Experts of a small language model: width 160, a softmax router.
Below are experts of layer 7 (counted from 0) of a mixture-of-experts language model. Rows are named router (the router's row for the expert), down (a neuron's output weights, with its number) and show model dimensions 0-159. Each number is 128 + 32 x the weight over its row's rms, rounded and kept within 0 to 255.
After each expert's rows: "comes before" lists some tokens at least twice as common just after its tokens as in all text. This comes from a sample of Wikipedia text that the model never trained on. Tokens count by the router's weight.

# expert 60
router [161 172  63 131  86 161 129 128 142 124 129 142 109  95 120 113 102 133 124 148 112  86 187 105  77 108 120 123 163 106 164 144  87 155 136 158 145  90 131 127 161 112 153 115 114 194 152 160 134 146 161 138 107 117 106  81 178 111 144 121 111 154 171 172 131 134 151 137 204 145  79 133  53 145 148 123 133  59 108  50 188 113 166  93 156 115 122 103 147 152 110 108 120 165 115 151 117 128  90 133 134  96  51 151  93  72 130 148 125 127 173 143  62 124 140 136 141 115  90 123 162 103 141  98 155 142 117 109 173  52 152  48 127  99 186 123  56 170 162  69 189 116 103 120 113  93 118 116 140 154 134 139 155 102  94 112  91 140 144  65]
down0 [160 104 113 131  94 120 110 173 145 125 182 177 124 145 138 138 173 159 165 108  99 128  80 138 117  88  76  76 139  85 113 116 114 118 117 104  70 178 121  82 173 122  84  89 135  85  88 157 117 201 137 151 164 106  88 125 178 143 134 124 157 153 110 218 125 111 180  99 140 191 122 134 108 132  57 162 119 136 100  91 159 165 113 109 126 124  51 141 108 112 133 127 145 170 100 121 108 102 118 129 125 124 164 158 126 102  96 202 157 192  75 181 160 179 117 129 146  90 124 140  99 161 120 132 170 104 105  99 103 142 126 173 133 110 151 112  74  54  85 139  81 153 112 120 180 107 142 111 143 125 120 130 176  95 109 166  85 174 129  90]
comes before: " of", "s", ".", ",", ":", "=="

# expert 13
router [143 125 116 119 168 128  86 161  81 133 134 175 115 141  54  97 101 152 113 175 170  80 130  75 102 147 157 150 170 144 103 152  82 143 109 140 130  90 107  84 106  97 100  98 152 176 171  42  92 148  98 156 173 139 157 119 108 125 127 126 114 100 200  79  85 159 135  87 105 167  89 164 189 129 105 103 145 133 129  66 201 124 157 165 155 114 104  80 133 180 131 131 165 134  95  79 144 122 180 117 111 117 138 146 106 130 121 109 102 134  81 104  73  68  81  93  87 105 123 143 117 126 192  78 132  79 110 135 106 159 118 110 189 128 135  81 148 184  93 142 104 148  96  97 131  94 125 139  72 155  97 108 172 121 131 126 133 142 130  86]
down0 [135 131 138 192  60 102 180 149  71 125 144 163  72 137 116 154 157 169 146 184 171 163 139 132 154 199 166 102  94 151  87 125  95  96 165 117 153 116 113 214  94 126 142 140 137 116 139 120 126  99 166 129 124 142  50 113 129 132 150 195 192 135 147 135 129 111 107 126 105 178 170 132 123 159 114 170 114 123 120 111 109 186 103 188  74 167 155 135 100 150  57 124 134 113 139  83 152 101 112 160 132 116 129 101 174 135 183 109 150 129 124 161 183 133 101 117  76 115 127 131  85 113 118 129  97 121 215 144 106 105  84 141 107 117 130  89 121 186 169 103 118 117 157  79 145 144 173  91 144 103  96 164 163 103 164 136 147 102 184 167]
comes before: " |", "0", "9", "–", "5", "3"

# expert 15
router [155 152 101 129 100  93 102 123 158 109 153 163 144 192  51  76 169 158 134 131 132 127 154 119 200  45 109 218 153 103 103 115 118 140 101 142 152  98  77 162 106 168 106 121 118 108  97 138 167 159 177 144 121 106  86 153 161 175 151 112  74 175 118 107 142 148 160 118 105  91  63  93 133 109 104 123  94 123 151 158 139 160  71 172  75 133  87 114 116 154 130 149 121  99 137 110 141  87 126 126 158 151  23 100 102 141 106  91 188 125 130 115 174 151 183 158 117 124 109 109 150 152  79 154  74 136 145  94 166  80 121 131 102 122 101 157 172 100 122  87  76 110 116 149 163 160 116 140 144  89 119  75 109  87 120 100 119 128 135 105]
down0 [116 137 176 125 124 148 184  95 134  72 141 133 179 213 109 172 123 154 178 132 154 139 124 142 142 130 112  76 143 139 201 146 114 187 109 166 147  93  86 127  91 173 106 110  88  95 183 109 114 156  95 111 128 181  72 107 136  82 113 107 133 114  65 185 126 110 128 120 123 102 113 129 104 155 137 131 101 117 161  98 128  86 172  87 129 138 190  73 103 133 158 152 154 109 103 119  47 180 136  81  68  86 136 114  94 167  85 103 127 143  80 147 100  56 105 151 174 132  88  97 149 155 133 111 131 134 148 174 135  74 140 164 131 101 145 134 107 101 103 105  81 122 137 158 148 144  85 149 160 115 132 132  93 115 131 200  80  78 118 102]
comes before: " to", " in", " by", "ed", " the", "ing"

# expert 9
router [116 167 147 139 169 177 180  95 126 138  97 112 152  74 144 106 150 112 146 148 117 169 197 161 151 143  96 133 159  45 127 131 197 168 147  91 117  80 142 116 135  99 140 140 142  80 176 122 122 152 136 113 118 116 119 141 130 154 148 188 150 154 156  90 105  73 161 173 128  87 149 150 113 110 142 128 124 110 144 150 128 149 141 143  81  94 164 171 152  40  89 119  87 142 110 131 188 130 115 119  80 182  50  99 108 182 184 177 153  94 168 120 152 129 115  98  98 176 142 106  92 137 108 144  97 110 128  94 138 130 116  81  98 121 133 188 126  95 147 141 171 136 142 174 138 149 172  80 109 133 128 165 119 121  28  80 155 111  94 148]
down0 [138 126 162 115 147 127 169 140 106 103 171 152 130 136 133 163 139 170 152 145  84  99 131 154 144  81 142 168 121 128 174 103 123 150 141 119 160 162 115  57 123  87 118 205 132  90 147 136 158  93 173 109 139  72  60 125 168 190 101 108 148 136 118  90 122  98  89  91 134  99 144 106  91  96 115 188 141 153 100 129 173 111 105 145  94 136 123 141  82  84 110 135 126  65  77 191 176 190 118 147 202 112  44 131 135 125 148 178 144 162 160 100 140 149  86  63  66 121 154 151 142 148 160 144 159 121  88 128 102 134 151 109  93 131 146 123  92 152 161 134 178 108 166 115 137 143  88 110 129 135  66 115 127 138  37 181 138 122 141 139]
comes before: "\n", " The", "==", " He", " In", "The"

# expert 42
router [119 155 135 137 146 143 169  81 106  56  96 142  95 121 142 106 161 133 153 154 124 155 180 125 140  92 104 157 163  99 132 146 152 175 101 127  94 143 166  78 162 191  90  98 123 167 174 131 152 126 141 150 157 144 131 159 149 140 154 148 141 150 121 121 129  98  74 162 147 189 163 183 170 116 171 170 129  92  95 150 211 139 113 187 127  75 166 110 146  92 107 115 157 183 146  88 190 123 113 116  99 191 131 167 105 155 166 145 190 120 198 150 147 119  82  81 180 156 136 113 167 172 105 132 184 115 159  93 191 162  93 101  91 128 119 175  89  89 160 166 172 138 153 154 154 143 141 164  99  93 158 113 115 151 134 120 154 107 133 127]
down0 [147  97  98  97  97 122  83 154  78 112 107 159 118 152 116 166 146 182 123 188 165 146 162 171 124  71  83  93  96 147 167  95 171  82 108 134  96 157 171 161 130  75 102 143  75 102 117 155 136 126  72 163 135 136 147 156 149 105  80 123 114 115 106 105 171 104 124 119 171  97 114 120 148 196 153 140 130 120  77  99 103 139 125 114 150 175 124  86 162 100 112 148 100 163 109 108 127 145  86 124 169 101 227 145 111 112 135 192 123 161 178 158 125 145  51 193 109  68 112 117 191 170 128 150 130 115  81 118 113 122 108 184 204 125 145 184 131  97 110 142 120  97 128 135 126 165 126 101  79 109 136 155 137 124 108  72 144 165 129 166]
comes before: "\n", "-", "|", "==", "The", "==="

# expert 44
router [152 171 118 137 143 164 118 103 122 152 128 147 106  88 112 128 109  82  93 118  97 140 138 122  92 126 141  66  77 191 151 144 132  68 145 146 127 116 116  64 115 127 136 105 101 182  91 186 102 137 156 101  73 187 158  56 128 133 121 199  89 148 108  99 141 120 165 120 165 113  86 164 150 129 121 152 109 146 124 109 106 150 151 194 125 116  77 135 155 116 147 122 122 132 180  99  92 105 127 176 105  22 165 109 118  92 156 162 158 129 122 128  77 114 187  94 115  73 107  79  91  82 178 133 147  80 165 111 123 135 102 115 111 152 139  72 128 120 179  80 183 148 106 190 119 110 159 156 111 150 145 154 178  71 125 116 136 154 143 151]
down0 [116 130  97 148 121 113 116 144 173 182 121 161 122  84 124 101 119 159 113 116 138 146 187 132 116 123 178 124 135 114 110 128  93 131  94  46 118 175 107 131 123  87 154 152 131 200 148 154 102 178 111  76 168  42 177  87 164 104 153 149 179  98 120 173 155  65 125 119 137 122 117 143  70 114  95 139 147 146 127 177 120 165 128 180 135 145 126 194  78 162 115 109 125 175 152  89 106 160 144 155  74 202 171 179 136 108 147 106 106 176 148  89 174 167 103 123 188 171 153  83 108 119 109 118 131 108 142 109  57 127 155  65 101  66 109 126 138 110 114 152 146 123 177 132 132  77 141 142 143 126 121  58 143 145 140 146 147 106 120 108]
comes before: " of", ",", "s", ".", " and", " in"

# expert 55
router [157 146 130 139  64 109  71 158 174 146  68 124 111  83  85 151 111 196 146 126 189 118  93 166 147 124 127 113 132  85  93 150 134 110 127 180 101 109 170 104 128 125 172 114 165 131 120 105 161  90 126 150 159  79 128 103 139  96 133 146 151  70 160 128 111  82 134 123 155  81  61 104 156 132 144  98 114 154 156 108 216  94 117  98  76 112 169  95 138 142 191  40 152 152 112 140 140 148 121 139 130 139 163  72 100  83 145 152 130 116 108 124 184 101 113 121 160 113 171 156  64  95 114 188 174 153 151  85 139 144 143 112 150 121 117 123 116 163  67 142  95 122 157 171  92  87 105 118  82 122 123 121 164 169  84 107  62 121 102 168]
down0 [102 146 157  73  74  74 133 103 122 117 133 100 160 138 202 112 109  90 130 116 126 133  80 103 181 125 119 125 111 110 152 184 161 111 119 147 184 142 121 104 129 118 121 160 160  74 128 153 163 152 109 126 124  75 172 163 118 143  72  91 136 136 137 160 106  60 169  76 140 108 100  96  42 131 128 146  84 115 156 129 121 114 140  91 157  82 116  94 175 154  69 124 158 131 184 152 130 109 113 111 162  77 155 148 128  95 122 135 144 167 116 168  90 119 142 154  98 118 146 133 131 136 146  98 113 107  91 122 115 153 142 145  64 120 134 102 144 172  49 126 103 135 199 143 137  88  83  45 104 105 208 133 155  89  62  81 125 149 159  99]
comes before: "1", "2", "3", "9", "4", "0"

# expert 3
router [103 109  93 127 152 117 148 130 129 159 103 118 102 108  92  85 175 141 163 183 119 147 170 132 183  56  50 121 123 102 147 131  80 138 118 110  88 165 120 106 117 128 100 137 129  99  78 133 143  78 145 126 116 118 136 166 159  99 136 102  41 157 159  73 118 152  84 160 101 142 145  91 102 144 129 118 132 118 131 176 129 156 132 126 107 142 144 174 162 159 139  99 153 119 176 163 144 159 165 155 138 177 129 172 114 143  70 159 195  80 126 110  95 124 216 140 103 160 135 163 125 217  82 136  59 139 132 135  97 107 151 115 118 112 135 184  70  99 112 101  95  36 109 174 145  72 105 111 162 147 133 119 126 146 129  82 123 134  99 141]
down0 [142 132  88 102 143 166 118 104 157 184 129 178  96 139 100 129 123 162 196  88 131 114 134 101 145  71 139 138 116 126 162 129 178 163 145 144 163 128 138 131 161  85  61 163 156 113 135 106  98 160 136 112 105 161 160 112 126 167 158 120 134  59 164  63 131 125 164 125  96  99 123 118 134 162 124 109  86 110 167  91 105 174 128 112 153 103  74  78 123 157 146 168 101 101 173 146  48 191  75 129 109 205 129 132  82 129 110 147 101  84 134  94 120  99 140 125 149 154 117 129  94 145 170  87 122 123 152 146 191 131 175 114 128  51 154 173 109 106 155 181 193 105 133 106 153 124 118 199 160 104 153 147  99  95 187 123  92 126 177  98]
comes before: " the", " to", " a", " in", "ed", " as"

# expert 52
router [ 61 112  79 145 121 132 121 153 139 161  63 125 129 149 179 139 111 121 149  96 108 109 146 126 100 148 156 117 101 121 106 156  92  76 118 198 101 107 135 143 157 109 163 134 105 105  89 154  98  93  94 104 187 185 138 133 117  96  97  95  80 102 131 120 106  63 161 185  92 148 143  71 149 174 117 198  95 132 109 132 177 151 179 155 132  87 102  99  90 189 116 164 163  97 128  92 167 133 163 137 144 164 135 145 122 165 163 164 118 113  82  70 153 176 100 113 144  80 138 113 109 133 192 131 173 136 176 174 134  83  94 151 130 128 156  75 168 178 130 150 132 132 108  84 113 101 127 152  70 100 117 131 111 142 105 103  99 144  66  59]
down0 [137 187 154 147 157 125 130 147 147 125  85 166  19 171  94 117  79 120 180 145 154 137 173 170 155  63 118 161 109  89 143 137 153  97 101 153 167 101 108 129  66 114 148 162 169 135  94 158 161 123 161 103 124 117 151 120  83  41 109 188 104 161 145 193 105 160 155 148  73  82  54 139 175 151 126 161 103 122 133 164 104 163 127 156 176 164 174 127 161 133 150 111 118 166 156 127 121 103 120 173 114 147 111 121 107 136 105 132 135 116 114 128 146 100 123 104 188 172  91 168 138 146  88 133 117 159 181  98 139  56 110 165 126 131 135 112 123 206 148 125 136 159  92  92 142 118 115 161 149 137 131 140 175 174 120 107 108 135 184 150]
comes before: "0", "9", "8", "1", "7", "2"

# expert 18
router [113 160  58 121 147 118 124 111 123  93 127 127 111 169 123 146  87 148 110 154 144  92 112  63 138 122 102 139 106 119 138  92 102 119 103 116 177 143 115 105 166 178 127 104 149 186 144  95 118  97  86 173 129 176 136 133 119 158 131 120  56 145 103  92 142 191  84 139 145 132 137 119  73 137 130 110 111 109  75 147 200  84  75 111 186 147 128  93 155 182 182  84 141 124 129 107  92 131  74 130 117  53  95 212  96 120 140  85 121 141 113 143  56 131 112 110 101 114 160 139 121 150 188 126  84 130  92 129 158  64  97 139 198 146  97 126  82 157 184 110 182 124 137  64 125  85 127 147 134 151 194 128 121 163 134 124 102 153 133 108]
down0 [151  88 129 146 132 117 113 112  85 139 184 171 146 153 129 170 173 101 165 140 114 120 148 193  85 102 147 160 104  89 128 106 134 106 127 163 145 122 152 163 146 241  90  91  91 122 134  99 131 150 134 128 159 149 128 174  73 162 151 167 149 136  85 120 164 103 134 204 152 158  74 136 102 138 127 104 171 142 137 188 146 123 169 128  89  58 160 135 151 178 181 120 110 141 135  91 105 118 155 170 160  71 155 159 126 107 161 114 151 164 178 153  92 146  85 145 178 152 116  84  99 133 151 155  93 111 118 108 121 168 188 146  98 155 137  93 114 166  75 169 155  83 125  62 106 188 141 174 140 127 170 135 164 103 138 115  80 134 149 144]
comes before: ":", "s", " by", " of", "ed", "=="

# expert 57
router [150 134  58 131  90 188 123 173 108 128  93  59  86  63 122 137 104 128 100  83 123 131 161 164 153 174 123  90 138 161 144 125 101 153  87 102 102 137  88  77 155 163  82  86 120 101 114 151 128 167 138 150 181 139 139 112 136  78  89  85 125 100 175  76 160 181 105 148 159 111  75 100 114  79 151 102 119 159  78  71 127 143  98  70 141 135 189 159 128 167  63 102 167 139 122  98 108  93 108 135 169 127 131  95 121 127 149 109 146 162 136 104 133 138  98 134 110 100 149 148 145 172 137 105  94 118  76 143 137 172 130 158 134 185  84 180 160 119 154 152  83 196  92  89 128 108 104 145 175 161 147 148 159  94 128 151 181 140 192 107]
down0 [148 125  82 141 111  96 146 105 128 134 146 130 100 137 143 154 186  90 120  65 158  87 161 143 112 117 121 151 120 140 143 148 146 127 118 187 154 151  97 106 135 116 105  87 132 144 112  95 107  90 204  97 132 204 105 144 120 134  79  81 140 110 121 184 187  98 155 106 155 125 157 127 121 110 131 150 150 139 109 142 178 102 171  77 144  93 121 136  74 167 164 146 141 156 144  70 185 122 181 133 167  95 138 128  97 148 152 121 188  62 154  91 101  93  91 182  96 105 130 134 172 158  55 144 113 120  74 119 138 161  86 161 141 143  91 155 119  85 135 147  83  70 108 109  61 135 135 180 195 138 145 156 117 154 135 122 204 134 177 168]
comes before: " ", "\n", " |", "|", ";", " —"

# expert 49
router [ 55 171 133 157 110 141 102 115 120 173  78 167 145  75 178  87  92 106  99 115 119 107 120 140 108 115 156 133  98 127 146 122  91 103 144 162  82  87 123 119 166  85 115 134 143 117 183 108 133  89 146 165 154 115 139 146 157 124  95  72  68 117 147 149  46  96 114 127  64 138  89 141 159 178 109 181 113 148 104  83 149 176 162 185 110 104 121 170 106 129 113 166 138 104 134 124 149  82 145 142 173 184  83 170  96 163 160 161 144 132  88  49 130 154  89 104 209 116 117 150 162 108 123 113 179 123 116 160  86 143 129 141 134 169  86 107 159 163 126 162  97 132 101 118 112 109 116 101  78 118  96 156 121 137 148  43  83 143 106  83]
down0 [118 115 119 132 151 125 178 123 144 210 109 126 219 123 130  64 138 114 131 102 117  88  68 104 173 110 107  98 101 119 161 102 134 111 144 121 187 172 139  96 140  95  74 105 127 127 164 119 138 129 160 129  95 146 116 147 129 108 161 156 105 130 146 124 116 130 143  72 194 156 124 206 181 136  98 186  92 106  90 185 132  99 202 165 179 155 103 114  91  52 123  96 112 138  87 101  32 121 154 157 136 107  87 106 137 161  92  98 154 121 124 126 141 115 147 126 131 139 160 122 130 133 152 137 167 121  39 133 108 128 115 118  99 147  91  82  96  92 122 156  73  94 143 114 146 131 114 153 134 155 100 162 171 106 112 179 116 173 180 126]
comes before: "0", "9", "8", "1", "2", "7"

# expert 6
router [130 173 101 136  78  76  94  93 195 113  66 121 157 100 115 142 104 184 142  71 195  94 115 162 150 131 115 145  99  91 140 139 102  88 132 182 119  91 162  86 158 158 154 120 154 140 108 147 139  71 103 139 147  96 140 146 135 102  98 168 137  97 174 175 124  49 159 142 137 114  79  77 170 165 126 137  94 161 146 122 188 102 140 117 111 145 176 109 145 101 168 107 116 131 141 117  81 186 141 119 155 156 148 144 109  82 181 154 120  87 116  91 158 131 142 114 177 130 168 119  81 124 144 176 173 174 156  80 129 151 176 150 153 113 127 106  96 212 120 164 149 122 118 125  99 112  88 129  69 134 114  84 154 163  87  97  69 119 111 163]
down0 [150  98  77 194 109 108  43 161 185 131 130 110 118 128 105  91 125 134 162 152 135 143 131  88  98 183 146 175 129 167 157  78 113 160 106 108  86  94 170 183 155 136 113 133 133 154 152 134 120 155  70 122 134  85 137 139 105  94 135 154 167  95 109 136 134 115  83 191  89 143 112  70  93 194 119  93 101 137  94 183 140 144 132 161 125  71 122 127 152 136  73 143 141 132 136 152 162 114 129  83 102 125  81  58 115 198 173 139 118 171 126 190 158 109 127 125  81 122 133 127 151 147 119 135 147 108 148 162 118 116 139 126 146  95  91  68 119  76 128 177 210 108 116 183 128  89 111 170 119 109 155  72 124 176  84 121  95 116 150  85]
comes before: "1", "2", "9", "0", "3", "8"

# expert 45
router [187 139 112 136  98 134  99 164  77  96 176 124  91 190  86 176  97 145 154 172 108  61 119 102  85  89 123 106 182 145 151 140 124 162 112 126 144 204 129 111 117 145  88 134 127 174 144  48 104  66 111 162 192 164 155 143 111 144 143 138 113  96 167  78 147 132  80 147 120 116 166 155 185 139 172  96 137 106 161  94 185  98 112 130 110 128 135 110 112 118 105 145 135 109 129 114 132 108 114 118  97  99  80  97 139 149 120 159 100 127 118 155 156  32  83 126 196 148 160 141 139  98  99 107 110 111 158 125  81 158 110  61 163 132  93 131  83 120  87 172 102 142  95 171 122 122 122 147 132  75 170 124 152  65  79 138 175 126 124 104]
down0 [142 167 161 163 100 183 122 130 131  69 135 165 143 167 124 162 143 190 122 148  87 183 129 135 165 174 159 163 116  89 135 162 201 142 126 149 136 198 112 126 137 143  97 188 151 133 139 124  97  84 106 137 134 127  78 149 117 147 131 119 118 143 152 133 111  81 135 134 118 148 156 118 134  72 169 125 126 101 106 133 106 169 115 118 117 126  73 151 153 117 122 172 171 159 100 144 171 170  61 157  94 106 118 161  74 144 110 167 160 160  92 119 190 127 127 105 136 147 102 114 134  81 111 135 137 147 108 178 109 153 147  98 171 182 161 146  85 123 146 134 175 125 182 112 100  93  56 121 182  18 121 179  81 126  90 107 120 117 181 182]
comes before: "|", " ", "-", " \"", "---|---|---|---|", "|---|---|"

# expert 19
router [134  90 142 140 111 163  95 153 179 148 151  75 116  68 111 116 151 176 135  75  95 127 139 118 124 140  65 100 137 151 121 112  82 190 146 119 124 137 140 148  69 226 162 147 156 127 134 159 114 133  55  81  57  91 109 123 165 172 103 132 138 153 108 118  63 165 159 171  95 118 100  92 135 166  93 128 119  92 141 126 183 166 140 156 164 153 128  55 101  90 130 123  86 105 138  92 130  93  93 115 115  45 130 153 127 103  92 120 138 143 172 152 104 161 164 125  91 114 101  97  79 110 100 143 152 120 134 139 124 103 116 143 140 117 134 122 128 110  94  87 210 101 151 124 155 194 101 156 129 183 109 115 127  53 109 116 110  98  82 124]
down0 [ 90  96 158 107 104 157 135 155 168  73 138  71 124  79  66  73 178  86  76  71 138 105 164 187  97 181 141 128 126 120  64 130 146 146  97 136 134 142 138 126 110  71 107 151 154  63 140 158 176 114 133  62 151 168 191 134 144 121 159 148 109 145  90 119 155  97 182 123 128 159 131 105 159 103 114  95 132 121 166 128 172  69 110  64  50 153 168 114 133 123 118 115 183 116  91 138  71 152 135  66  81 134 141 145 101 183 160 141 134  96 145 120 155 145 133 148 134 158 107 125 126  92 127 152  93 128 133 140 161 104 150 129  88 141  87 101 202  84  84 165 133 122  85 111 137 149 194 172 140 114 152  82 134 104 137 111 137 147 137 111]
comes before: ",", ".", " and", " of", " in", " ("

# expert 62
router [117 107 141 106 130 110 147  47 126  83 138 117 123 210 159 181 130 124 121 101 125 192 114 129 171 149 153 177 120 188 141  64 151 133 108  97 147 124 133 155 137  59 119 102 133 161 151  57 139 109 121 105 159 127 130  58 129 144 110  93 119 174  85 159 150  65 158  93 147 166 164 111 173 150 115 156 139  92  73  99 167  73  99 132 136 109  83 113 147 132 134 126 111 109 161  93 133 113 159  74 118  79 176  81 141  93 141 152 125 108 203 132 211 153  92  96 132 123 114  85 118 183 116 131 116 127 177 112 156 176 158 171 114 106 105 149 146 143 161 105 118 158 125 101 135 174 147 118 133  73 120  85 134 157  71 121 137 168 180 135]
down0 [127 105 179 190 161 151 101 137 193 150 129  71 117 147 167 156 141 112 109 127 103 173 116 128 142 162 121  88 167  83 131 117 177  86 114 106 106 144 171  89 166  89 142 147 163 113 151 122  66 117 177 140 140  95  91 121 167 118 111 112 110 124 164  65 112 120  76 115 216 153 122  96 149 171 105 193  91 157 119 133 136 146 140 141 102  89 133 107  99 116 167 136 127 160  84 140 111  93  86 104 119 133 138 158  87 128 115 142 104 105 123 150 103 143  57 130 163 159 138 101 107  98 172 180  89 141 144  73  66 158 128  78  93 167  87 155 174 132 109 129 167 139 101 184 141 107 117  53 141 165 107  59  87  62 131 145 124 155  98  94]
comes before: "s", "1", "2", "S", "N", "A"

# expert 37
router [117 119 133 114 121 110 115 143 172 124 146  74 148 131 140 151 147 116 124 111  96 139 189 132 149 177 173  87 111 137 109 101 112  59 155 148 122 160 139 167  73 103 120 165 139 104 118  75  87 164 107  48 133 136 118  95 123 171 125 145 108 160 135 101  78 156 136 169 141 150 120 127 155 174  84 132  97 167 166 147 159 170 143 165 151 118 193  62 114  71 161 172 116 120 130 114 149 190 154 145  82  93 168  89 105 111  52 109 101 129 185 166 158 140 147 137 113 200 146 101  54 100 180 133 120  98 130 117  82  99 111 181  97 123 131 153 164  99 119 127 202  67 135 158 126 202 147 129 132 144 136  89  90  92 116 148 143 147 140 142]
down0 [111  78  94 158  97 114  91 109 113 114  97 218 150  79 109 179  63  89 179 156 158 102  68 139  95 109 121 175 152 151 175 114 155 123 164 113 114 152 131  96 139  86 144 127 156 116  94 110  99 125 144 109 141 154  66 160 123 118 166 129 211 150 128 148 120  67  84  99 126 147 113  94 145  81 127  92 131 117 109 131  86 122 147 159 146  62 153 129  71 155 116  81 158 127 155 168  93 113  97 111 145 120 114  38 124 169 107 139  96 178 162 113 126 135 144 130  80 160  86 143 131 137  94  95 131 121 135 135 181  98 104  97 149 149 161  86  72 148  97  74 130 116 146 121 145 103 192 199 112 116 112 156 142 178 175 109  92 101 121 165]
comes before: ",", " (", " |", "'", " and", " was"

# expert 11
router [128 117 102 127 119 145  36 162  75 106  93 110  89  77 122 110 117 138 172 161 150 108 103 101 121 144 127 168 160 117  99 108 155 135  74 127 120  94 139 153  74 103 125 119 153 102  65 126 129  99 112 147 176 170 116  90  74 124 119  76  50 107 200  86 127 106  86  74 150 133  59 113 190 137  92 114 117 115 140  82 150  94 100 182 129 110 134 162 164 101 162  74 182  99 119 104 124 169 171  98 143 169 151 129 100 135 140  96 102 129 133  83  98 149 114 105 149 119 159 150  65 123 124 116 152 112 115 153  85 170 101 164 130 138 178  91 161 110  98  73  75 130 154 171 123  90  88 132 166 174 123 142 160  79 127 164 191 127 143 123]
down0 [ 95  63 125 150 109 119 155 116 116  88 139 117 163 106 118  85  91 173 154 169 163 140 107 176 120 156 207 129 100 157 174 141  97 103  98 133 125 163 137 163  85 103 179 100 126 133 117 129 154  73 134 114 159  61 112 150 113 155 109 154  84 149  79 137 113  97 145 141 170 131 117 205  85 128 167 128 138 138 147 155 186 118 123 157 135  48 115 154 145 107  59 106  85 118  69 157  98 137 123 126 135 155 127 118 179 137 143 183 201 177 189 122 121 156 176 119  87 149 122 156 113  84 137 120  92 176 126  89 119 142  97  86 143 197 144 131 166 153 127 157 160  89  86 110 124  96 118 154 180 154 101 149 133 122  66  70 157 104 138 151]
comes before: " |", "0", "1", "3", "2", "4"

# expert 38
router [ 77 138 154 132 152 139 155  81 136 141 100 114 132 126 164  85 114 139 127 179 119 169 107 125 171 183 141 110 119 103 168 115 106 152 152  99 128 123 110 134  88 122  92 131 156 139 181 190 129 180 103 130  97 124 138 130  59 109 131 209  92 151 143 141 125 154 191 121 129 137 143 131 170  93 124 165 108 144 124 108 112  98 202 139 175 201 146  77 145 110  68 135  62 196 109 156 110 121  75  78 150 104 116 169  98 136 175  97 108 144  93 108 160  74 121 106 170 157 127 116  90 185 167 103 129 103 158 119  90 164 217  74 145 128 112 100  65 107 138 157 182  93 155  95 134 126 103 161  93 124 116  80 127  96 101 126 109 143 149 138]
down0 [150 112 106 101 119 118 150 101 110  74 153 157  94 123 123 119  65 118  73  97 118 207 114 135 153 180 139 109 131 123 149  78 138  98 139  91 162  87 166 177 117 155  73 129 159  78 128 112 134  79 161  95 170 113 116 141  80 128 124 122  58 136  75  55 191 147 125 147 148 105  90 126 130 135  89 142 128  96 123 119  91 116 134 192 160 125 140 105 150 118  55 163 133 112 119 111 100 152 110 135  98 135  89  85 159 123 173 193 106 147 165 163  80 119 145 197  62 180 207 145 143  81 113 112 138 165 113 128  67 104 114 102  96 116 153 126 112  88 136  77 131  86  66 144 150 110 102  95 124 126 116 159  97 109 108  94 113 161 158 115]
comes before: ",", ".", " and", ")", " (", "'"

# expert 58
router [119 136 117 118 131 128 169 139 188 163 137 104 142  95 142  80 136 123  87 167  70 164 161 128  92  73 117  76 103  98 130 139 107 165 108 145 105  92 154 108 121 184 147 116 130 174 162 191 117  95 147 127  61 104 114 145 105 148 143 160  92 189 109 125 130 144 187  97 119 114 100 133 114 116 113 166  94 127 105  66 146  95 169 110 149 104 127  93 169 118 128  82 127 121 147 117 106 102 117 124 125  49 104 143 107 101 159 131 160 100 172 145 106 114 181 108 138  87  76  97  97 101 120 123 209 132 172 124 134  89 165  87 119 157 149  79  75 113 139  17 184 130 152  94 100  97 115 128  73 177 140 173 127  72 112 103  72 126 130 108]
down0 [ 69 186  94 216 121 128  98 148  93 100 109  90 157 165  94  90 155  72 155  57 102  96 154 136  91 148 125 109 182  90 139 155 125 115 166 124 159 110 141 133 126  83  76 160 178 154  83 145 153 157 150 126 134 181 172 137 103 149 114 107 132 126 149 156 163 164 135 100 157  97  86 100 143  95  45 121 118 162 135 133 115 138 149 165 171 143 114 189 173  98 131 149 149  87 128 165 140 109 172 124 146 142 152  73 146 166  94 103  83 120 122 174 152 119 147 139 125  73 104 159 133  61  98 113 171 144  96 148  97 141  99  96  46 171  90 104 150  53 112 122 128 143 118  74 113  84 121 104 147 104 146 164 100 153 168 128 121  99 114 152]
comes before: " of", "s", ".", ",", " and", " in"

# expert 40
router [142 124 105 133 102 107 146 139 138  81  91 115  97 204  66 132 110 122 173  91  86 171 119 154  68 107 124 100 137 151  97 128 114 119 112 156 125 204 133 117 112 181 170 117 123 141 141  67 112  93 158 149 182 160 168  90 149 153 145 154 114 160  91 104 115  81 122 171 102 162 147 112 156  97 152 155  98 136 135 173 123 103  89 139  85 111 155 161 128 141 103 127 133  91 130 138 130 105 142 108 127  80 143  95 139 122 110 143 110 148 195 159 136 114 101  66 169 156 166  92 111  98  91 117 108 127 160 161  58 146  91 140 141 119  97 141 161 138 127 160 131 120 143 164 112 220 198  90 124  85 254 134 134  92 160 139 193 128 163 137]
down0 [206 150 119  87 132 148 119 107  99 157 112 120 162 130 147 105 105 131  96 100 134  45 110  75 138 103 113 123 113 113 103 128 112 141 171 126 140 134 154 159 162 125 111 154 113 133 132 152 149 110  99 181 141 178 145 117 132  72 158  69 128 181  99 105 124 130 118 131 144 152 105 192 162 150 174 152 170 135  88 130 182 144 163 116  94 139 146  69 119 110 121 145 154 156  75 127 106 111  54 113 143 151 148 199 124 172  73 132 137  48 143 155 198 115 159 113 112 101  95 160 190 183 152  86 160 136 137 148 105 125  89 129 159 125 194 196  86  26 132 122 123 129 141 116 135 126  90 175  95 129 131 132 137 112 105 111 125 122 122  51]
comes before: "-", "\n", "|", " ", "=", " —"